Weights of a small mixture-of-experts language model, trained from scratch on English Wikipedia: vocabulary 8192, 29.5M parameters.
Below are experts of layer 3 (counted from 0) of a mixture-of-experts language model. Rows are named router (the router's row for the expert) and show model dimensions 0-255. Each number is 128 + 24 x the weight over its row's rms, rounded and kept within 0 to 255.
Before each expert's rows: a language model's description of what the expert responds to; "mostly gets" lists some tokens that are sent to it at least half of the time. This comes from a sample of Wikipedia text that the model never trained on.

# expert 62
What it handles: Age and word suffixes. The word "age" in birth-date parentheses (Born: 1965 (age 61)), time words like day, month, week, and suffixes such as -ness, -ful, -ion.
mostly gets: " day", "age", "on", "History", " least", " October"
router [117 131 104 149 128 121 171 129 117 136 108 123  78  95 141 110 116 127 135 125 150 141 110 133 116 111 128 120  85 137 158 175 142 113 158 152 150 123  86 160  99 116 181 112 124 137 126 125 106  98  96 148 111 129 140 172 108 116 163 156 121 119 111  91 148 174 139 152 125 126 115 116 177  80 104 156 122 139 105 106 133 102 127 124 122 119 108 129 108 124 176 150 135  92 102 166 153 137 182 140 115 149 153 147 149 130 120 120  93 115 136 114 116 121 147 126 157 119 146 115 110 127 125  98 141 153 132 143 120 101 137 117  74 109 107 120 113 108 122 123 128 148 126 153 136 217 153 139 108 114  76 125 128 155  72  99 101 144 118 159 125 127 122 192 163 149 147  96 138 159  93  98 182  85  89 167 143  76 114 109 113  97 126 137 129 138 134  94 162 146 109 152 115 112 150 146 119 198 112 125 139 165 169 105 117 141 154 162 131 158 111 156 152 112 107 144 137 110 158 125  98 130 165 132 121 109 118 145 116 130 120 126 100 122 139  97  89 122  94 146 145  82 150 108 152 125 147 124 139 130 116 155 131 111 148 137]

# expert 24
What it handles: Preposition in. Mostly the preposition in, also during, within, at, plus the prefix in- (inability, inundate) and year digits after In.
mostly gets: " in", "In", " In", " 18", " during", " within"
router [131 138 150 123 141 115 131 134 128 132 132 142 140  96 167  99 143  99  95 136 156 126 156  97 124 135 135 112 107 114 173 100 178  83 107 121 135 123 158  99 106 156 104 167 115  86 109 130 121 124 144  95  98 125  99  70 101 119 155 168 121 141 104 153 111 146 101  87 122 130 113 135 110 135 101 132 111  87  98 138 160 141 137 116 150 153  97 120  76  91 173 153 145  94  97 151 172 140 168 120 139  91 119 130 100 120 178 117  96  93 135 131 137 123  74 127 137 136 127 112 126 153 110 138 152 120 119  94 101 149 164 135  92 162 108  85 138 118 113 113 145  87 135 162  87  97 148 152 123 107 117 114 176 121 100  81 150 151 100  93 110 123 115 132 154 122 105 112 149 125 124 103 163  99 107 132 120 150 104 119 108 147  89 127 113 148 143 116 129 153  95 155 128 112 169 143 156 133 124 130 110 144 158 110 137 133  92 129 111  84 129 166 140 140 150 113 134 111 164 116 117 164  66 102 122 155  72 173  95 114 121  80 119 106 132 149 107 152 122 107 120 147 148  92 123 147 114 125 108 113 144 118 115 159 135  99]

# expert 33
What it handles: Determiners and possessives. Articles and possessives starting noun phrases, such as the, a, his, their, mostly after prepositions or sentence starts.
mostly gets: " his", " the", " their", " her", " its", " these"
router [202 135 156 155 144  87 116 121 120 156 116 139 100 156 121 191 148 122  91 142 146 104 187 151 157 120 122 101 131 104 138 106 137 142 121 138  83 118 142 170 107  98 152 103 123  66 140 134 147 119 150 118 146 102 122 147 192 170 112 147 119 163 181 143 134 117 129 167 119 129 164 136 102 141 143 118 179 104 133 131 116  83 115 157  81 138 103 141 105  85 117 122 105 151 117 101  96 153 120 133 111 133 115 139  90 117  94 104 153 126 122 128 127 130  98 155 153 130 125 148 151 119 121 130 146 110 149 167 141 157 138 136 172 128 152 153 119 110 121 119 135  93 127 153 112 175  87 118 151 152 149 118 118 131 136  96 103 126 137 159 135 122 113 140 102  54 155  94 122 140 127 150  97 126 149  97 131 140 124  60  96 116 135 120  84  87  97 149 126 166 137 115 124 138 114 116 138 116 119 137 105 119 102 119 164 118 147 150 145 137 123 134 132  97 113 106 121 136 134 127 142 147 105 143 120 148 164 124 116  92 108 139 148 155 122 131 176 172 134 160 130 186 122 131 144 154 152 146 121  93 120 105 160 111 145 114]

# expert 22
What it handles: Transliterated name syllables. Middle syllable pieces of South Asian, African and other non-English names and words, like aya in Karnaprayag, tra in Alcatraz.
mostly gets: "adi", "ya", "isi", "ali", "nia", "ala"
router [101 126 154 119 120 140 148 140 126 122 124 100 156 110 105 163  97 137 143 157 126 151 112 104 104 128 133 130 143 168  56 112 134 134  90  95 120 129 121 126 164 146 127 139 122  73 114 149 130  84 125 102 153 103 126 103 129 121 110  98 132 138 160 126 116 155 155  95 118 113 128 141 112 114 106 133  60  99 116 128 101 148 137 129 147 156 163 150 135 135  58 116  94 128 139 133 133 133  84 120 138 146  95 124 162 133 112 144 102 164 128 140 153 142 131 171 124 122 121 130 133 136 147 108 156 140 140 156 158 144 109 133 103 116 112 193 174 157 144 146 138 162  88 132 150 140 125  73 135 176 109 119 114 108 140 165 109 128 131  52 117 120 137  63 131 130 131  89 157 121 141 112 151 131 143  78  86 123 147 138 141 157  93 128 131 148  91 130 174 144 113  82 123 132  80 132 153  97 160 105  88 144 143 103 127  94 126 164 148  90 165 108 116 134 100 135 154 144 159 114 131 161 141 115 166 111 151  82 107  93 130 114 148 142 127 131  98 126 152 124 101 158 119 136 130 144 140  99 144  99 109 123 105 109 129 129]

# expert 58
What it handles: Dates: months and years. Month names after a day number and year numbers in dates and birth details, such as 4 June, 1993, born.
mostly gets: " 2014", " 2013", " born", " October", " 2003", " 1993"
router [130 108 144  92 142  99 146 138 106 152 128 117 100 155 172 111 112 131 157  74 149 165 127 119 131 115 153 176 113 106 181 111 110 117 111 153 155 114 164 152 101 127 108 127 138 117 140  98 122 106  90 161 139  99 178  79 107 144 158 146 123 142 132 116 120 129 133 175 123 123 124 130 112 135 104 136 128 132 126 122 138 197 138 150 135 160 158 112 133 128 178 126 176 119 178 174 113 152 127 123 135 124 101 155 140 139 119 127 154 117 117 123 148 159 100 107 121 157  93 130 118 177 117 154 157 137 113 120 125 163 146 135 110 131 106 155  77 129 124  88  99 144 102 124 151 118 133 121 134 128 137  96 109  89 112 104 127 157 126 147  97 129 123 117 156 153 121  91 157 134 137 160 110 100 101  78 137 123 166 133 151 142 124 133 152 157 102  93 141 174  84  77 111 156 142 129 158 105 125 157  83 112 187 102 100 121 101 139 119 123  96 114 122 142 153  97 126 132 138 115 127 152 150  86 113 135  85 137 103  83  99 155  82 105 139 151 114 107 138 113 103 142 129 133 128 140  87  98 132  78 123 110 120  89 111 102]

# expert 61
What it handles: Career and time nouns. Life-span nouns and years in biographies, especially section headings like Senior career, Coaching career, plus season, life and years like 2023.
mostly gets: " season", " career", " life", " 2023", " 2022", " 2005"
router [133  87 127 124 113 132 162 137 147 124 132 120 124 135 134 107  98 177 129 102 136 175 116 143 131 137 163 167 128 104 182 108 149 107  95 156 132 109  91  78 125 116 131 129 147 107 140 119 103 161 103 122 139 161 153 111  94  90 145 119  87  79 169  96 176 170 111 154 140 115 151 122 155 105 160 100 127 141  84 120 136 108 121 137 155 159 124  83 112 141 149 167 140 128 143 121 175 125 104  92 120  75 104  87 114 135 141 112 109 114 133 123 142 108  90 108 109 180 151 137 112 169 157 161 123 111 155  90 138 147 126 102 126  90 126 127 100 106 168 138 110 126 149 127 162 132 105 115 105 126 110 104 111 150 124 106 125 141 151 161 150  89 143 132 143 143 144 110 153 125 110 148 143 113 140 102 184 131 101 153 107  87 143 138 145 146 154 197 142 127 114 113 135 163 102 114 160 162 194 122 108 137 114 128 123 108 102 124 156 131 117 116 139 138 150 159 136 114  67 163 104 140 119 135 145 125  93 132 112 148  98 118 119 139 127 175 148 117 108  82  88 142 121  89 123 157 125 127 123 107 149 118 112 118 143 115]

# expert 49
What it handles: Apostrophes and possessives. Apostrophes in contractions and possessives, such as Let's, Nothing's, women's, plus possessive pronouns its, their, his.
mostly gets: "'", " their", " its", " his", "]", " her"
router [107  98 121 120 132 122 137 124 129 137  95 139 105 133 143 117 174 173 118 160  76  96 170 185 128  99 145 135  88 137  87 101 104 124 119  83 167 120 161 126 112  99 151 119  86 179 149 158 148 135 158  71 125 117  89 117 161 144 128 121  97 125 141 158 117 116 112  97  97 157 151 135 161  97 142 118 158 132 132 116 126 148 123  90 134 105 141  82 153  83 112 117 174 123 111 109 130 129 126 107 146 152 140 101 141 141  90 170 134 121 137 118 119 125 159 116 157 117 135 103 120 123 143  94 100 127 106 154 139 136  99 175  94 142 126 100 107 141 141 128 120  96  66 120 137 147 118 152 187  97 116 116 144 117 129 139  95 152 180 128 127  89  95 131 176 105 113 124 132 144 137 108 133 108 156 115  82 138 144 121 125 119 141 113 112 153  81 159 117  88 137 162 121 141 165  86  95 124 129 147 130  84 107 121 167 114 156 138 156 125 104 107 146 108 116  79 149 106 161 112 139 138 112 100 149 108 135 130 150 166 122 149 113 118 111 148 163 166 146 124 140 134 125 130  93 152 143 110 131 123 115 121 166 114 119 173]

# expert 4
What it handles: Word-final suffixes, nouns. Inflectional endings and completed content words before prepositions, such as -ing, -ed, -ated, closing parentheses, and housing in census text.
mostly gets: " based", " used", " production", " killed", " building", " taken"
router [126  90 135 107 148 132 111 119 125 136 124 121  82 164 170 125 124 120 160 112 165 118 200 126 152  97 130 135 139 138 138 116 108 162 128 158 104 118 127 126  99 131 123 101  90 150  92 149 168 106 114 135 161  59 125  87 120 146 126 145 104 104 156  92  99 111 186 137 122 116 161 142 128 102 120  73 124 135 144 133 127 114 131 154 134 162 124 111 137 165  65 143 153 142 134 110 123 134 143 139 152 149 121  90  55 154 103 112 178 148 139 127 117 128 156 130 112 112 137 150 141 117 120  86 129 102 119 171 128 121  58 160 136  99 147 103 130 111 111 130 168 145 131 122 146 132 145 152  98 185 153 154 138 133 131 100 115 110 178 141 119 103 130 112 146 110 116 101 145 133 121 130 143 103 110  95 135 135 139 120 152 121 124 100 179  91 153  96 123 146 112 112 152 177  88 102 125 110 132 170 127 115 151 136 149 107 133 133 113 116  94 139 100 152 134 145 156 109  97 157 121 143 138 131 128 130 148 125 152 118  98 125 104 128 154 148 127 113 135  68 103 152 163  95 169 134 128  84 135 124 157 128  76 126 143 128]

# expert 26
What it handles: Word-final letters, digits. Final letters of Latin taxon endings (larvae, Carabidae, Gobionidae), suffix pieces inside words, and single digits or years in numbers.
mostly gets: "idae", "century", "4", " 500", " 1912", " new"
router [126 117 149  93 137 111 143 138 131 141  94 126 166 190 149 145  77  97 143 148 142 154 150 134 128  94 140 182 143 169 127  96 142 164 108 130 157 113 131 127 104 118 108 106 112 152  84 144 164 131 137 144 167  82 153 119  84  93 152 122 110 134 179 131 127  85 152 150 120 154  97 144 104 136 128 133 142 155 114 124 149  75 119 138 161  98 129 111 105  81 126 142 124 139 121 115  97 127 161 142 117 125 167  94 101 115 102 112 134 142 130 154 119 162 113 101  99 156 140 195 143 121 138 152 148 102 173 141 120 157 142 124 115 123 115 107 126 117 106 126 115 113  69 116 155 111 112 119 122 117  91  99 145 106 160  81 123 130 160  85  99  92 162 147 153 134 153  57 146 136 162 155 103 124 107 114 137 121 189 104  97 120 135 138 133 167 131 128 134 134  89 106 148 151 106 120 182 105 160 153 147 148 150 101  65 115 117 124 132 146 135 122 126 137  99 131 119  88 119 126 156 131 140 114 135 134 133 137 119 104 124  79  91 105 143  93 155 115 121 114  97 137 137 136 122 104 146 149 121 118 121 122 124 133 138  98]

# expert 9
What it handles: Table cells, field labels. Table pipe separators, colons after infobox labels like coach:, and first pieces of names or words starting a cell or clause.
mostly gets: " Gal", " sw", " la", " JPN", "Dr", " tend"
router [105 173 150  90 158 110 171 106 108 166 147 160 123 100  95 128 134 126 158 127 163 137 174 127 105  73 140 127 142 117 121 132 133  91 151 144 119  95 132  74 143 126 140  97 138 136 101 112 119 142 150 183 134 129 105  84 174 117 125 122 129 139 147 119 133 174 125 118 117 141 149 142 114 120 107 127 118 182  99 119 131 153 119  93 145 152 116 128 173  88 153 145 122 104 119 154 124 110  82 155 139 142 114 128 133 140 149 117 147 110 107 116 130 111  93 161 154 138 158  92 124 102 105 154  97 130  90 117 128 128 136 162 188 140 124 114 114 143 115 135 136 142 161 143 107  74 105 151 119 157 110 131 133 112 134  90 142  94 131 131 100 140 104  87 123 134 132 148 106 144 155 144 114 140 162 123  66 150 115  86 141 128 111 104 129  73 130 116 142 145 121 151 147 130 123 137 134  87 147 129 143 113  94 113 133  99 145 136 151 206 144 128 148 140 126 102 146 143 116  88 159 156 155 117  88  95 140  86  92 112 126 168 155 157 124 145 133  96  98  57 139  96 118 120 115 152 106 153 156 159 138 113 127 118 134 145]

# expert 45
What it handles: Place name endings. Places and their final pieces such as York, Carolina, Peter-sburg, Lening-rad, Württem-berg, plus digits in dates, scores and addresses.
mostly gets: " York", " Angeles", "shire", " Indiana", " 85", " Carolina"
router [136 126 147 114 132  71 136 136 122 135 107 117 123 118 164 134 105 112 118 127 122 156 128 109 113  89 159 167 131 129 162  88 101 181 124 117 109 124 153 155 115 124  85 146 143 144 144 139 148 159 119 141 109 110 105 113 110 153 162 132 104  83 132 105 150  99 133 142 109 162  82 144 102 134 186 158 119 130  69 115  98 150 117 153 168 118 131 132 116  81 154 103 141 139 139 153 155 165 134 104 130 129 131 106 142 142 123 104 131 149 129 139 136 152 123  79 102 118 165 130 158 118 114 143 145 120 130 139 123 165 130 109 115 113 133 145  77 153 137 109 111 110  80 130 163 124 150 114 111 174 108 104 104  82 104 113 117 110 155 111 103 115 140  88 119 115 121 101 114 128 199 138 156  94 120  89 134 132 147 140 138 151 129 107 163 144 155 111 154 139 105  98 152 193 102 118 159 145 186 129 130 138 160 117  97  86 107 140 148  82  95  97 105 162 106 134  90 131 158 140 130 166 113 136 103  93 119 139 131  92 139 111 113 108 145 144 107 131 152  98 116  92 159 138 130 129 145 100 102  78 130 124  87  90 129 112]

# expert 50
What it handles: Noun endings before punctuation. Final pieces completing nouns before commas or "of" (seque-l, distributo-r, coaliti-on), group nouns like series, company, family, and closing parentheses.
mostly gets: " series", " company", " family", " army", " Company", " party"
router [159 103 154 119 128 118 192 121 112 174 111 155 108 117 148 154 130 196 110 127 127 130 187 113 136  95  94  95 179 117 143 125 150 143 122 162 113  99 143 124 107 135 123  89 167 161  88 101  81 132  96 115 151  98 128 143 141 171 128 107 109 124 163 112  90  95 150  92 128 144  94 131 130 132 116 102 147 169 149 128 132 145 137  87 175  98 129 144 152 133 131 173  74 124 153 160 157 116 161 147 142 119 131 163 100  95 137 127 171 110 122 147 141 108 113 134 125 127 125 120 127 124 142 174 141 131 125 131 114 125 156 111 144  91 139 101 110 104 102 165 145 136 106 144 171 175 133 124 109 162  48 142 135 140 140 103 124 119 142 121 164 150 123  59 118 127 125 116 111 139 160 165 153 129 158 106 138 100 162 124 138 149 104 134 131 112 123 116 150  96  92 135 125 163 143 119 151 105 158 108  94 128 157 132 134 108  90 130 149 169 130 162 136 166 124 119 119 148 162 118 110 138 167 121 123 175 105 122 143 103 119 150 119 119 107 124 183 109 143 152 107 127 131 120 153 110 121 136 140 112 113 122 130 125 133  96]

# expert 15
What it handles: Table header pipes, names. Closing pipes after table headers like ±%, list dashes, and common names or nouns such as Elizabeth, York, statement, results.
mostly gets: " Richard", " statement", " defense", " Times", " results", " letter"
router [128 107 165 105 133  94 148 133 129 207 113 157  88 129 172  85 144 140  92 140 140 121 113 128 129 131 128 118 121  99 165 131 117 111 132 121 123 134 121 117 118 143 136 160 129 107 130 139 147 152  90 110 121 154 113 123 137 124 122 115 140 134 174  92 124 132 103 105 120 132 107 121 150  95 108 171 146 158  97 144 161 139 130  92 130 164 127 139 131 133 132 127  64 138 182 161 125 115 100 146 155 145 133 138 115 152 118 116 123 125 128 141 155 153  97 160 106 177  98 129 112 114 131  88 146 113 166  97 139 138 139 157 146  87 153 157  79 137 111 140 121 160  97 147 163 129 154  87 133 172 157 137 131 133 126  81 117 138 161  93 171 142  99 129 111 130 151 149  95 147 184 126 151 112 159 103 130 114 101 117 141 120 160 121  82 153 112 119 141 155  88  94 116  91 145 145 160 122 148 106  94 142  95 113 127 103 126 137 138 142 162 130 128 129 136  74 143 128 187 132 145 155  99 107  84 140  86 130 158  85 102 158 109 109 118 119  94  84 143 135 102 162 126 137  78 157 117 146 111 124 121 168 120 110 138 115]

# expert 56
What it handles: Opening brackets and prefixes. Open parentheses before years or notes, decimal points in coordinates (35.9°N), hyphens, and prefixes like anti-, inter-, bre-vi- in taxon names.
mostly gets: " ", " trade", " anti", " both", " (", " entire"
router [107 100 162 136 153  96 150 140 122 164 133 120 109 141 173  97 122 116  85 123 193 133 122 120 131 142 161 114 120 135 126 141 111  76 120 197 142 124 151 161 170 117 134 104 115 140 132 107  96 103 142 118 167 103  95  94 150 149 132 110 134 103 214 105  98 137  92 141 111 100 136 163 135 129 127 135 103  61 129 142 134 194 127 108 113 120 112 162 146 144 136 155  98 127 121 113 123 107 108 148 135  98 127 131  96 145 138 138 142 127 119 125 105 129 100 120  71 126 121 140 109 156 110 145 147 107 101 140 121 135 136 141 137 148 102 143  69 153  86  98 123 135 129 126 138 105 123  90 104 183 104 127 130 104 149 136 139 132 137 137 120 117 109 119  46 112 132  97 135 141 145 131 164 126 165 134 120 124  83 113 100 135 155 149 145  77 126 137 105 152 104 107 161 176  85 130 127 113 119 108 123 131 182 107 162 154 132 142 148 172 140 118 113 162 135 107 159 129 144 119  97 148 120  96 104 125 163 112 125 136 114 109 152 127 118 143 123 126 103  89  79 153 139 119 120 114 124 151 129  99 139 104 141 105 125 138]

# expert 30
What it handles: Proper names and nouns. Capitalized first names, months, places and institutional nouns like David, Louis, Paris, Act, Parliament, often word-initial pieces (Mass-achusetts).
mostly gets: " David", " Act", " Paris", " President", " tax", " Len"
router [123 120 133  86 144 120 155 130 109 166 150 147 120 177 116 170 101 153 105 154 138 112 144 103 138 140 141 160 111 151 123  89 144 103 121 148 138 130 134 132 115  94 130 128 170 182 147  67 101 144 114  91 159 136 157 134 122 153 101  87 157  86 112 101 135 128 148 159 136 141 146 129 143 149  83 190  91  97 155 133 106 120 143 148 152 132 114 123 165 123 134 130  75 104 123 135 133 110 108 140 144 112 125 137 154 106 122 104 146  94 135 143 104 144  88 142  69 122 127 108 131 119 114 117 109 139 111 135  96 151 174 109 115 118 112 133  92 128 123 132 103 135 110 150 153 135 116 119 128 119 153 118 100 173 148 125 160 132 157  92  79 108  98 150  96 125 136  89 149 151 152 134 115 108 131 210 147 125  93  65 158 138 160 130 135 161 117 119 126 131 105 141 149 109 100 132 151 141 147 103  99 146 130 116  95 121 145 120 137 123 143 145 173 112 175 129 153 127 117  69 116 160 126 134 104 178 125 163 129 100 141 145 148 127 124 169 115 115 108 120  72  96 148  89 147 152 164 110 110 126 112 130 160 121 119 117]

# expert 57
What it handles: Early word syllables. Short syllables near the start of longer common words, such as di-pl-omatic, sub-po-enas, De-mo-graphics, out-so-urcing.
mostly gets: "pl", " mo", " sc", " bi", "sc", " bl"
router [111 119 107 142  97 101 103 116 133 132 155 102 110  92 106 119 161  98 122 119  75 139  84 118  84 126 126 123 139  92 125 162 148  97 118 137 152 127 115 121 179 132 127 107 152 102 115 139 108 158 168 105  93 142 167  83 107 110 100 145 162 103 145  99 143 154 137 122 116 131 118 117 120 158 129 144 144 159 160  95 128 138 131 161 137 115 119 132 107 158 123 134 167 121 110 148 128 150 111 119 167 129 130 126 122 102 160 155 128  95 131 111 145 147 112 153 121 171 120 158 130 144 145 147 136 112 110 114 122  88 100 128 108  83 131 126 171 194 124 168 167 121 112 123  61 127 104 109 112 109 137 127 104 144 129 211 121 141 107 196 100 143 174 144  98 138 120  82 143 110 117 104 127 140 137 147 112 104  92 117 116 125 110  95  86 116  96 112 111 115 147 108 123  83 142 122  94 188 133 118 143 143  93 128 116 151 129 137 148 128 138 143 166 121 137  98 146 121  66 113 130  93 137 148 120 124 104 147 119 130 136 156 164 121 124 158 102 118 131 135 147  96 155 125 107  90 140 172 141 175 119 116 157 146 140 159]

# expert 21
What it handles: Number-following function words. Prepositions and symbols right after numbers, especially of in out of 10 ratings, plus dashes, by, and table digits.
mostly gets: " between", " −", "−", " around", " ×", " ["
router [150 134 158  89 130 131 122 116 146 138 126 134 144 138 150 119 106 124 143 135 111 110 122  86 133 115 127  93 138 155  90  94 148 172 116 152 125 146 135 119 122 127 118 117 142 103 184 135 200 125 155 152 137  71 109 108 117 107 133 111  99 121 161 105 110 117 148 133 137 109  72 168 130 131 137 128 102 138  97  94 110 132 129 137 169 111 149  87 153 129 169 159 124 125 132 110  80 129  81 161 159 144 114 147  99 134 111 144 127 126 121 132 149 143 133 116  75 110 144 145 131 151 106 146 108 164 132 134 155 126 147 162 152 137  93 165 118 126  95 124 146 150 126 138 171 127 165 143 119 141 144 143 144 179  86 146 114 138 119 114 147  68 125 134  99 126 127 125  97 139 167  99 108  92 130 102 183  96 164 132 170 132 167 133 189  95 128 129 128 147 127 105 131 137 104 147 104 137 108 155 112 106 154 114 162 180 123 156 112  88 139 163 172 149  96 130  91 106 101  95 119 125 104 156 138 137 137  64  98 124 170 118 167 158 148 140 111 148 165 132 105 137 151 113 101 135 132 161 139 120 137 136 149 134 141 126]

# expert 37
What it handles: Capital initial letters. Single capital letters or capitalized first pieces of names, such as Group A, Pool G, Fort W-orth, New York.
mostly gets: " F", " W", " C", " T", " K", " X"
router [107 105 111 117 140 104 124 130 147 168 128 166 107 119 130  91 116 146 140 121 125 125 105 132 141 143 150 133 122 149 126 115 124 113 121 167 148 115 141 114 110 127 108 100 126 116  80  91  94 178 170 127  92 165  96  92 127 157 110  75 134 104 105 129 156 130 143 174 131 109 140 137 133 146  83 101 117 138 153 166 112  91 127 129 148 135 168 108 128 100  95 118 110  97 128 147  87 106  86 142 120  92 104  97 135 121 167 125 110 119 132 107 120 120  79 129  87 112 167 117 120 135 110 111 105 134 160 101  97 145 163 154 116 124 142 121  98  93 118 125 155 140 131 125 120 101 169 134 152 127  92 161 168 108 121 117 135 114 118 111  85 116 108 113  85 128 128 129 146 132 120 174  97 126 159 148 103 156 117 129 117 133 123 105 156  73  79 190 131 178 166 153 109 190 128 116  67 172 144 151 146 120 141 139  76 112 134 143 143 171 119 133 148 135 133 126 134 146 157 113 120 125 107 119  87 108 163 133 121 108  72 135 144 140 154 111  83 113 127  99 114 168 131 118  97 171 139 113 134 110 119 141 133 135 143 116]

# expert 31
What it handles: Non-English name syllables. Syllable pieces inside South Asian, African, Japanese and other foreign names, such as Mah-ara-j, Song-ha-i, Mus-ta-ngs.
mostly gets: "ha", " Ga", "ka", "ura", "wa", "ala"
router [125 122 127 132 116 126 114 126 131 137 135 126 146 124 130 132 180 160 153 148 115 153 146 106 137 115 125 125 112 114 110 123 110 124 188 113 137 116 146 164 153 161 108 146 132 114 123 125 143 168 130  60 143 195  83 134 141 109 105 110 128 108  96 172  96 133 101 103 158 124  87 139  90 147 123 141 125 117  81 154 151 135 114 124 136 170 101 188 113 178 164 115 153 122 106  99 118 113 126 151 103 135  96 107 183 139  96 123 111 150 136 121  96 127 156  83 162 126 112 116  87 130 146 160 150 109 165 109 171  96 142  97 146  85 154 138 155 126 123 134  75 114 117 109 155 125 147  91 135  71 102 125 112 153 152 155 121  98 117 131 118 154 157 133 141 119 128 127 141 125 116 107 125 127 166  81 155 130 145 148 117  73 140 121 135 129 117 122 158 151  99  96 152 136 138 107 132  92 145  89 110 137 168 147 160 121 113 145 149 112 152 124 144  89 151 141 147 118 178 138 116 121 179 153 110 173 130 129 102 141 176 143 157 123 111 144  90 113 113  99 125 162 131 132 153 115 147 152 102 150 107 133 106 116 110 155]

# expert 10
What it handles: Nationality and proper-name endings. Ethnic, national and party adjectives like White, American, Republican, plus final pieces of names such as Hawaii-an, Rub-in.
mostly gets: " American", " Black", " Republican", "way", " White", " Green"
router [ 96 112 128 112 135 110 141 133 110 135 120 144 123 134 150 150 120 130 144 136  87 121 102  91 145 122 133 103 146 136 133 106 106 187 134 154 152 113 109 102 101 135 111 102 101 109 108 141 125 105 122 167 116  94  83 112 131 116 158  95 154 110 109 153 108 121 150  84  99 115 105 109 110 139 134 161 117 142  84 128 113 103 132 113 109 156  90 100  88 145 134 107 171 130 142 154 164 122 102 119 120 152 139 135  90 128 153 103  94  86 128 117  66 156 114 131 152 125  85 159 161 121 125 111 160 159  72 111 116 156 115 129 145 118 129  84 164 122 122 146 115 190 140 137 159 148 102  97 152 102 133 116 121 109 123 128 138 120 152 144  82 119 113 101 166 126 106  98 129 140 169 110  83 109 105 113 103 145 150 148 154 145 120 155 192 141 100 118 145 157 130 103 147 148 163 128 159 165 103 105 134 107 143 162 114 118 124 146 128 133  84 135 106 107 137 141  61 105 172 107 122 117 112  90 153 137 178  96 115 146 105  93 163 127 146  98 110 131 128 136 153 110 111 124 159 103 147 132 126  82 149 174  99 110 130 149]

# expert 1
What it handles: Nationality and institution adjectives. Words inside proper names of teams, countries and bodies, such as Royal, Indian, County, plus "the" before such names and stray non-Latin byte pieces.
mostly gets: " Royal", " Indian", " national", " Chinese", " city", " Russian"
router [153 111 162  92 162 117 114 119 105 148 123 107 152 149 154 130 108 162 139 172 114 142  99  99 111  83 164 153 149 116 119  97 121 109  66 177 143  93 142 122 117 145  87 157 118  88 134 111 132 154 148 158 120  87 135 123 144  92 117  93 115 107 114 125 116 108 135 139 108  99 119 130 104 155 132 107 106  94 130 159  99 153 137 122 117 160 115  90 198 115 167 115 147 129 144 140 125 102 122 155 131 147 148 149 139 112 138 152 140 130 121 150 141 107  82 161 102 106 144 187 154 108 105 128 130 153 113 129 124 141 120  71 134 133 136 154  93 134 139  81  97 157 134  91 141 114 133 118 131 173 123 106 115 103  96 133 103 130 149 126 123 142 122 160  93 121 136 108 171 127 140 141 143 155 172 100  93 138 145  86 124 167  92 146 192 128 108 136 166  91  98 129 134 118  82 135 135 105 140 132 125 156 123 146 110  73 134 134 148 140  98 143 124 135 119 130 129 141 105  91 116 131  97 122  89 128 167 129 149  70 108 154 160 146 115 143  90 111 138 122  91  99 158 131 134 106 119  90 116 106 103 129 161 119 133  98]

# expert 39
What it handles: Entry-initial words. First word of a list item, table cell or label, such as Deaths:, Death Hunt, Debut:, New, Won, Nominated.
mostly gets: " Won", " DF", " Nominated", "Scientific", " take", " NA"
router [131 150 130 108 133 121 186 132 115 150 107 142 134  97 125 154 106 115 101 141 119 145 130  91 136  91 164 166 122 125 147 121 125 147 155 146 125 104 128 147 119  94 125  83 133 144 129 136  79 120 134 130 142 144 130 123 138 143 136  72 109 122 159  91 177 115 101 169 120 117 116 149 113 113 108 139  98 139 104 173 118 117 108 133 157 105 162 141 123 149 128  90 124 127 155 128 117 146 148 168 133  74 107 145  87  92 212 117 139 124 127 134 117 176  91 104 139 117 124  80 137 138 132  90 133 112 105 141  76 132  95 125 142 124 120 126 135 120 116 127 119 101 131 140 147 118  99 149 123 119 147  99 102 155 144 126 145 118 151 117 111 130  99 128  95 122 139  96 114 134 147 102  88  92 102 157 175  91 116 137 183 125 120 147 160 106 155 111 121 177 151 165 144 146 103 114 132 109 150 135 131 164 103 129 114 111 144 133 138  98 151 139 127 133 166 128 140 116 167 111 174 149  62 146  73 130 167  74 114  98 145 125 164 120 117 149 117 129 157 140  83 127 142 130 156 153 114 113 127 153  83 142 102  91 159  92]

# expert 29
What it handles: Plural and inner suffixes. Word-ending pieces, mostly plural -s, -ers, -ions, -ts, plus inner pieces like div-ers-e and reve-rs-ed.
mostly gets: "ers", "rs", "ns", "ts", "ons", "ions"
router [110 110 116 160 119 140 158 133 128 104 126 110  82 111 141 111 144 174  94 112 112 144 151 121 157 162 126 117 163 125 133 186 150 139 128 142 130 121 117  95 148 158 117 127 128 142 140 166 118 110 120  71 115 134 150  92 116 132 114 109 145 124 154 122 121  94 104 121 136 100 166 129 182 177 170 117 197 111 175 109 161 156 132 102 166 101 153 180 105  84 142 168 121 100 125 129  71 111 187 102  66 140 120 115 158 123 137 119 116 122 137 135 118 143 140  95 112 158 154 116 110 169 113 157 151 114 161 129  91 131 147 179 151 106 113  97 144 115 125 127 144 181 151 139 121 130 175 118 152 150 168 145 125 145 159 124 158 147 142 135 147 105 133 113 112 153  97 102 128 112 141  92 154 139 144 142  92 135 116 133 161 138 133 165 118 161 113  84 116  99 113 160 137 162 147 120 128 101  83 110 142 140 134 133 108 117 145 137 105  93 120 112 126 128  94 122 128 128 151 126 110 133 133 122 137  75 158 118 107 143  95 123 104 130 127 149 180 113 134  87 122 112 152 140 100  98 145 142 125 132 104 110 116 167 124 136]

# expert 14
What it handles: Coordinate E, word ends. The E in coordinates after seconds marks (26°50′E), plus closing parentheses, quotes, and word ends like -ble, million, Department.
mostly gets: "E", "000", " e", " used", " announced", " specific"
router [113  84 137 100 114 125 128 117  96 123 145 114 118  99 143 151 108 125  93  89  96 167 208 115 110 109 145 105 147 100 123 139  57 156 115 150 142 138 155 100  94 118 100 135 154 115 102 120 154 132 150 115 163 123 115 128 124 175 144 117 106 159 127 102 137 104 119 138 116 105 143 134 144 117 123 150 113 147  84 114 146 117 113 137 150 144 119 106 152 122 141 149 129 160  93 152 134 165 158 126 156 100 145 162 124 105 140 133 143 168 158 105 128 109 159 103  95 118  86 148 135 112 139 102 132 139 126 104 143 126  89 126 152 110 110 137  99 122  96 105 103 108 104 156 138 129 144  99 112 145 136 161 129 138 155 108 157  92 178 140 102 116 160 124 129 149 114 175 149 136 168 120 161 154 103 162 124  99  89 131 109 145 180 121 173 125 101 119 177 183 106  93 149 142  98 163 164 108 179 146 102  91 131 141 136 117 132 139 138 145 117 106 117 122 126 118 128 136 116 160 165 161  95 124 136  81  91 181  97 128 163 169 150 127 117 105 144 103 112 107 119  97 122  99 100 125 137  99 130 141 104 117 102 152 151 143]